config.toml
n_layer = 9
activation = "swiglu"
init_std_router = 0.0301
vocab_size = 16384
init_std_o = 0.00626
init_std_down = 0.00377
train_tokens = 425000000
Below are experts of layer 5 (counted from 0) of a mixture-of-experts language model. Rows are named router (the router's row for the expert) and show model dimensions 0-255. Each number is 500 + 40 x the weight over its row's rms, rounded and kept within 0 to 999. Numbers have three digits each.
Before each expert's rows: a language model's description of what the expert responds to. This comes from a sample of Wikipedia text that the model never trained on.

# expert 22
What it handles: Hyphen bullets that begin infobox fields like "- Born:" or "- Station code:", plus in-word hyphens and prefixes such as un-, re-, tr-.
router:545534489418498415543455469524574560545530546418462534551495458524525460529522548553548511565446507518479458435522507442504433488448504452546464508481519509438503554560447446438485535462481447523460430494481519517519406491496509519532593439510511445495502514432401558443470479525533525521528487501496560478506496484439462509479538492542497581558497488483547568545488448445531421522534549511514512430536448481486496474492487429535488516440525519543503479544514523589488519472542505556494492448451491560488513497545458447547488559514487573558514554485493475485498526512455501500541537447437540522515424433531542415502524428451477525456463506502453574520506530481438500452411483493510476520474551486460560523461505515569527495506530471508438509552500543504534507535540501

# expert 10
What it handles: The word "as" after served, known or became, plus "named", "called" and short word starts like non-, mid- and do-, mostly in biographies.
router:455513508429479470523554487518481531522508514434528593482503459467516469505471548503524499513522554539532476528488542529457493517481479481572430565477502487579471506575500480509488511477490505471476456518569473491566481434579457536530434498537503551465539483490495524551468542508473480561514463491545548516551560625543536416483521436480423507513513547450461461514542469473527512451485519493453534477547459502570502511517531471499462457574440530557417509497449443512462433447498540457470462465551497530448477615459513534476468418571453577563502492538530522389562478502495526443541546508544507577551473469479501459544486509536448510524511486500541536538478464481543562418524505521512508469520445546428486536442538444484499417480499482467515473531486483488470522520498546

# expert 21
What it handles: Middle or stem pieces of longer words before suffixes like -ation, -ing (rel, act, opt, verific-, Invicta, Registry).
router:508451457460525494486533383506507567488447490523508464448454487484572537527457476467463461459476531510449452527507463528452489513562548483441489511524538438422461506556475561523442438501494414477468460480477445512550505451462494546483519522478500524532550532506431510484460490556542503521515568564472503471478513438537504506505536561464528497480510497509504446474502489556446415503464522476475535479513458465500527493580452498466570566546481521480583572502454498487499480546551514469500557413500484544541485476518448529494463453423468542520544498370442452529496508498439492461532555470447536492500535522519427537505558532468508409520445525507535483484460569445564531576543494494562531475455516567541478533527513446483489474525532472433484573513461478556466447512414490

# expert 6
What it handles: Middle and ending pieces of Latin taxon names in biology lists and articles, such as -idae, -ensis, "Caryophy-ll-ales", and Animalia.
router:532464462493505466493495556510485534464495559530552496609509491465514520550447522506455546468460475505469472543384514443426503470491546524467486463519576467551518446508482526471543555425495476489466518497521478551480470531411537511462539549458538550494465535589536484510493513568501490531473564444490518470522473432558541486519495514489479526533474479409481431506474532501488490473477554485464422519567508496401512593482443533538446618511490488491484516503474459517539585487470520493461454517557488505497483499462516431522500567546482525525545478442469453546458529475551477461466492516513490509459504460536486470491542467527427467477482458446451489502546508446484491493517463510550530570399552495451578482474518443460449511490494584489410484465539514556564557537453545

# expert 2
What it handles: Labels and initials in structured lists, such as "Scientific" before classification, "Class:", "Authority:", seconds-west/east coordinate marks, and name initials like "J.".
router:502568546490529551460557447520502516505537508494521590501491503511548485457547463521537568485516559511495521496531455578510534516513477441488481480492453452484565480492456552478424510469519423484427499525447470495416453405531549504419483577572545515489435527548522512501423521461494561540507475486544502513512503540509491499510441470505457496515480494529472481577519546565471483464436477535503549465470511495522554484457505539563499517543540554511505466503506500491479517529457483432518454530549604455452454461547474475473463465480486427428491557540545496518460462496466547548536451444446512468539569542494522482550600480514588514520528458468459509460533498507537517565468545431445557499418481452510435478458447538447504479469470560584487459427511541518454480534483463

# expert 33
What it handles: The preposition in, and sometimes of, near or across, introducing places (community in Wichita County, War in Afghanistan).
router:504517492471534487507495527507461492413441551515509480455533429542499527475546488480499565521459472525503561460515510503491461481483485476490471572481444464477488455449509450473440481484510472506519531535460472525484563475514511429512497473550507553501543483460463581560472425413508422529479466561562505508524561476457561456507516472532521429490406528484481511514484551449487477441470417498467498420507487443462503415533471496490452498475581523426424471458505488427493482471599435496514543470506534482527518535551510497530537481536580515480564503544518517469549452452486522518452517488482531525537511511512486559452455457448520534398550441472424530561535547517543467484450559465486448504445495567458563438525528463558535582450461529487526490511528565452517523529426522

# expert 26
What it handles: Closing parentheses, ==/=== heading ends and title words like Award, Year, Cup and Championship in sports and awards sections.
router:538458493519477467474530474499517462547485546489485470443429537482458524467558495470484503457600506443524552502454512472543462514506468521486568505478495543513558541448455424553496517527480540533514501537492500528478514546524423467514483493516517522556415418427503550422457448556442520498554474488461468541524498519506432520453545476439524533461482529591493506421565590489457575529536540479543515512499550495474483535526489588478473422512573508507571526553526486474497482544440449505499556532414428550409499493490520542485479507491536397496466502518481554538522538496493464541580531446435476504438480510468451522466486560508505563524522495494553489486462576523501493527535556542431579494471458522484434513455458503514540507505507507451476560449508444510568514543548479

# expert 12
What it handles: Prepositions linking nouns or verbs to a following noun phrase, such as of, by, from, against, including, at.
router:516569496464539463465500532520497523501414524547443518506535519512542468515494439445475474507416423489525475532507512531483512489495521494485548549483537433466447461424473424529498531507534556489563508523481496484525511494545450467555490473514461515492534467478460528527467574456547494555547491528563487455427553528477518457470498526475459437506416490539583459581426497513538501505472405512480432528476532516531501436509492453461541508486556538489484420548529480484517399496598498506517517505542553418493499513520557430502483524466460423453499444537557561493513476467449436507465523495517523444510485484484536539536480464460549535490559482577468508589517440547429487569445509420514509472549438472479489459502572495525524449535496493589510489505460531407477464509474502

# expert 4
What it handles: Infinitive to, modals (would, can, will) and past main verbs after subjects, such as took, saw, did, made.
router:577478546483489471432429510493465434454475436539560448431556488497447522555498432474471486542431450480507473532507510522475465528464503528570507558493480553480435506507502550532515485545485557480584576480495506536468510483497528437562480456474408498493519519578544517452502554440521493432559542487469528514484498473495596486481518523459494461578531491508538496455453408524496498474497457514518481500517492418525446469522462497409444491529455465570530466520543560495528404467545520455549490466478457444496533575490514496434526548528469509476552509546503518487511429496425494514504457452491522509489470519504505531519427491559501519437523479505520514555448507514442519503496501558469544466543466454553415554435555501528526454490474426571578486527463581509517445465512516

# expert 39
What it handles: Opening pieces of technical, scientific or Latin-derived words, often after prefixes, such as inf, var, adv, em in preeminent, and See in See also.
router:519502462496489484457529504534485495476536487495459507478441551534544501439470527588494426547525578441448491518434475513419507462560518529435467512549536432442438462515483513544512472515479477510481495511520536547554500514526485438514547540408482453540498544549551552475493487541449570552457493537462464419451533473502513557494450464503531535529525474482491540542491502489487418494524475483456479420495477497441507491517532534501478545510456471599494577503542549545411488476590445476438505500479520511485506515481528523543403518538499547521527475447456498540474505506471516439574442569573544425476473509494486554532532469543530429509402541462482522601504555522512461578529443500476503468515565523491509468468446491504451524529444403463500501491475511511441527511448522

# expert 36
What it handles: Word-initial letter pieces of names and rare words, often foreign, such as qu in Cinquemani, J, wh, Th, sk.
router:511458472518515484513519544499544485469479498548522426529498488536556447494517516542462499509505548575562444526526499397422447504566528500562525468488537481513491465511496493561447448514487488463452444523468465492576498525503495478514492440500538534466584543524511411451515475488535514475528559522528466560438497585529497457433494525491438507483597518465498524476455454522467444462510476504474453437577481552428523452507502419549595572511525537502442499544482557518541557482500569559476504483536464509485481493537509452516483542479535560526523569455398500575462506491587533452502555533532468490539483514460437523490537576528519382472433501500469524495443503505511472493515453422467465526510457482503568571537477536512503422498516476464480526495482505539446552488492477

# expert 30
What it handles: "On" before dates, "who", "which", "(born", "also" and en dashes in date ranges, plus table cells in sports results.
router:451489539516532454506419434459546481528561552511577508455438482526555490417504544536509505531510495557556509521478493457511479447548543490582554544493486516471475586474576524554528510511522544490519404505471503444545484517502519488534452467494525468530566472448545502569551525558554536441479387507460505518502557468528602548528523470525438506511498435513553533502513511541467472460517468471458527463494430549526604542514490554475429551565530432455570549484562453430565506461530515544541514514482473542544527503482549474535472570494481498478441472478496485452479455489456479524473518496522518524515466535512611551456497515444544538530550425481456489475570500444489507495508540494497445499468535437517464534482546530514493515489518473485471478529542543425495471536549543

# expert 0
What it handles: Indefinite articles a/an and forms of be (be, been, being) after to, can, has, plus mid-word pieces like te, are.
router:431513573440562595467460472518521522564469472530539483477503525481514475531531468509521471481463479522551548491569491492541412549526438543556427534523577524475477544552400464479531485482529506444491524492420483466464448529557556540482552523449570481544491532573547557454519444556465464437469517506537504550569545560543536493466495437526503466454530474495551463563466469609427513504538480412505487564571502522499513559511517506561460450574484426514530457527466455529524492556592498468514502527539534510486454474467519480504475525521513584537492492553526492452522491470534499503498559484547535541509470459523563494490537469464458469475489415485526522403484593483506535493500510491528480517441517534472449510537505518518478477506483478467432488472559453456490473461483486

# expert 3
What it handles: Month names after in, on or a day number in dated prose, such as May, March, October; also time words like spring, season.
router:521437503540473477542428463516513520540473533497464502562460566428517550498458554518474499506481545484534466492528509562464515421499505509422542530517498544485463423455503520474584439561464520472463562490430576544455455493496469497461557479525511488469462456425506509475545478443499511454487523433475468474444488532427558562528474539512536544548512477524501486480539452536475522500511549463496500393484499382506514538488499491523465471469525530521451516518498377484543570561423442488549465505453478443484504483540510486460441566554470431457483551429464463457455530480533492511458488549467462479511461435521531448490489492478524544480501509481529540404447441438582548434525530531462458471493458490558459547468454429468480547514553522518501539500537452476488504542488504

# expert 31
What it handles: Word-final pieces carrying a period at sentence end, such as es., ing., )., and pipes after header or first table cells.
router:559548509567537498523521505523488453492518461508496567533480564534590543498531446540459465426479468482452581439465499520518463552471487472490469510506521487515543540531465530514472478492498455466519556523509538480497523557559435471506491527515456479523433420553463445492587446495476459560512495410507494521482482508458388499475517590572494454498528554500503475426542469537492474471498499541495531621473520505442535453457462531478489489572481480449402495452563443460470508485448451505442482586477534505431474482487475557578484500478473545521528468509576470493530557594469507541517515435501480551477498443493423535526531502509504584545557472532439483519457469487500433451444490504443566517463516482491488484537499461486574485485479528541521497438522493547508469454524472

# expert 28
What it handles: Coordinating and/or joining phrases, as in Personal life and death, plus adjective or verb endings like -ing, -ious, -able.
router:480460517542515559523553472491474477478454462506443484420528518482500528450535490435516487510461449467466538440544476530530549515440524483570470445392443462476503480472550440527460457500511532487535608513485467532507532481542473420503465492442499550426502493500534540440553522502503430503514476459525431553512584540458454518499582527448515465484419419503508536596539472489520589509460481500502479474536572467536516470462470557461459452457552580417522469508501478438470482430538484452487505502533535520471451491517465558432442541463438525479531514486603497412516547595553466571527462466522502517478508528511493434500494488508458515492523542503491451497511535465503505552507459535488471510549555521501460445493532538432483452500516494507498456515464507497478486499601478

# expert 24
What it handles: Definite article the and possessive determiners (his, their, its, 's) beginning noun phrases, usually after prepositions.
router:506486493474514561426558441484504530545421484484458533599531493566556498510454464519509505415510449486471573504485488560531508500479461494519472450439466515490495441549476413541447497464509491483519490513460483543433528571564484494436512472481495495506519442535451471464528490491432491557448499541542443518477551506440561545464486475502548436516464453440565466542600519422531513504452518471538465522484541523539447482452508579516546480497499518467422511464524473496467482523509523587463458488548505556432575474524431429470485496540550500425563452599499475443503551483559435508514506441465485505514469544518507514495502487477502463477486516523517496558482423516449570460476483563443461527549499450516467458500507497425557495461502498544498420488537510512500565437453525

# expert 14
What it handles: Common English first names and surname pieces inside people's names, such as John, David, William, and "Lloyd" in Frank Lloyd Wright.
router:497460485456396482477520516537468515538468472432569511574540505472482532495479487532484563436458580476509486506452527502530481476490465473500498534556523482491484525456461418474535514496469419502426501522512548515426438526518513497493545450493430532515435443412451554472463544512497478507490442521442571515419568535486556541492538478553464609512526523535515459535509569468509476543575574513519537435490471521509500530495506455493615508502491445464493551560507538554468475538421518574473469482546449494483537472519498458459465476481521445510511483502395497525468504449498512528526544439455579491458566492540544543513550516420427574461479510486472544479452542545475482508479544499530502532435522432503474528498511471524488559491489572497469443494540441516474538520459525

# expert 13
What it handles: Word-initial or inner syllable pieces of capitalized names, often in sports tables (Hulk, Hulst, Stuttgart), and the ==See also heading.
router:550493550484528492505458465502517468518564541535532416494511469570500515474535513540509494534535551593467492432489512492472496591540481486507498461519555499548489539538469487476557439494444501476427495558492534421523523434558530523448530530500418514436452570532544451541487477550529497458509540541513484446585512524468511474476488537506528530478590506506448613521468536471548454565460469445480532512496522555398526530516523416514469464546516489557442511497516456518467455538547500546498552445560487538564492476471533520576471473446468516563538555452491520486444558526479469393521562471453531500512482531466555539530453537467534467448515452491459500560496558487515421522466470436482465507464477550500557497486459476530488511532594504486531494531481474490481547567460538

# expert 17
What it handles: Common nouns after "the" or "a", especially directions and places (the north, city, village), plus institutions like University, Committee, Church.
router:512462445512507496540556460539483470449424524452510458472479442501531547480484513496511581511502479476514612522531487531481527550446496537510482458484500501476527469502453459502473529412503465509497446506524495464526495462472546484478523435540534531572504435541516518472498485542491435576521536410430487526536539518557483492449552505467414517471534509504497472498590537515542573464494517473527501400547526420534448504540472387469495515492460525518462541491549525467455574520500484471454477489511462505425531491563513580508515462498501412410515474470510384473536467501539498604504414491558549482511492496534424511486562473505530423459557547494512473518508466526527499461565515517424508542424461466492507525486392475472515531474475434489497529522497528484525489453502469

# expert 27
What it handles: Inner syllable pieces of longer or foreign words such as et, at, ker, ator, as in rivet, sabbatical and Goethe; also table separator rows.
router:482561487511468473476521491492496454479463528491515511518446459565567543558487452500502514494542610513476506535472512495419424513561556484470529483492504469554536479448502480535502569463482498451490516430471509505487505450465499466515518448530510503468510534489554554537446468506473529570526481562487545516439540550544485460517526450492501467524443529509450503432567537501465577540432542540431515486479477518453505559528547459490560489411434550472556470547486499439435460458460497467458467523493401501520499508447479519527497571560455504487505511578544497491526488542451456507535535545459576511495532558527447445423478485501521482497521476539569577448522454525459507523569444455469497446575536481563566527503476474468413452454490549470546521547523574476551430564536489

# expert 16
What it handles: Plural suffixes and plural nouns or pronouns, such as -s, -ations, -ers, they, members, people, children.
router:584428484523540460421449539521515514474510483476567442401438474471476551601518508503493473464562523437503560517483499490472487477404523556515486459543500436450482489492507524525538525454463508599497493469499460474473485487533563531468536496487495521514410510420494514480540462572537516518497568463469447544532499486451378521516539512510514423539494502538505491379552504529517501415488557464505508462538503561477513492518553559507554504502514494534532512513517585561461544489476504557537460535482452504448542487495474561432513501515534494439496487510496524492541448492469498549531488462517518512467484490435495503478404544496483575460571538474530486553501530532497472553598413562489498458502452454479479494475471502491470474510546486524429594515534422537524503489500503

# expert 34
What it handles: Inner pieces of words such as y, er, x, ot, and prefixes like inter-, pro-, en-, trans-, as in "enzyme" and "Annecy".
router:445548485537533517455549556519520466480529476529488504404519439567446501405485523502524503543484455439505508544419526513516493469567468549428494455548495443514444472535558531458478458513452514495536522448501542454437510526431485432470514441471479445483442565539555505517482546526426433464431420594438505493486540531532445505502474459481558494569411442532491557449554511478469463515479543493449493557521516488468458523444476500571460507439429471580452550514571522524461445470466519479506425493543491450501502508519515473524484553477506530568475473512547497432453537497537554516494510511509462481522509536483491461527558465533512477447485566475591458471559542492495458455459469478538548471512472551517555542479489473494461477478563448471527512513550474488540536451459548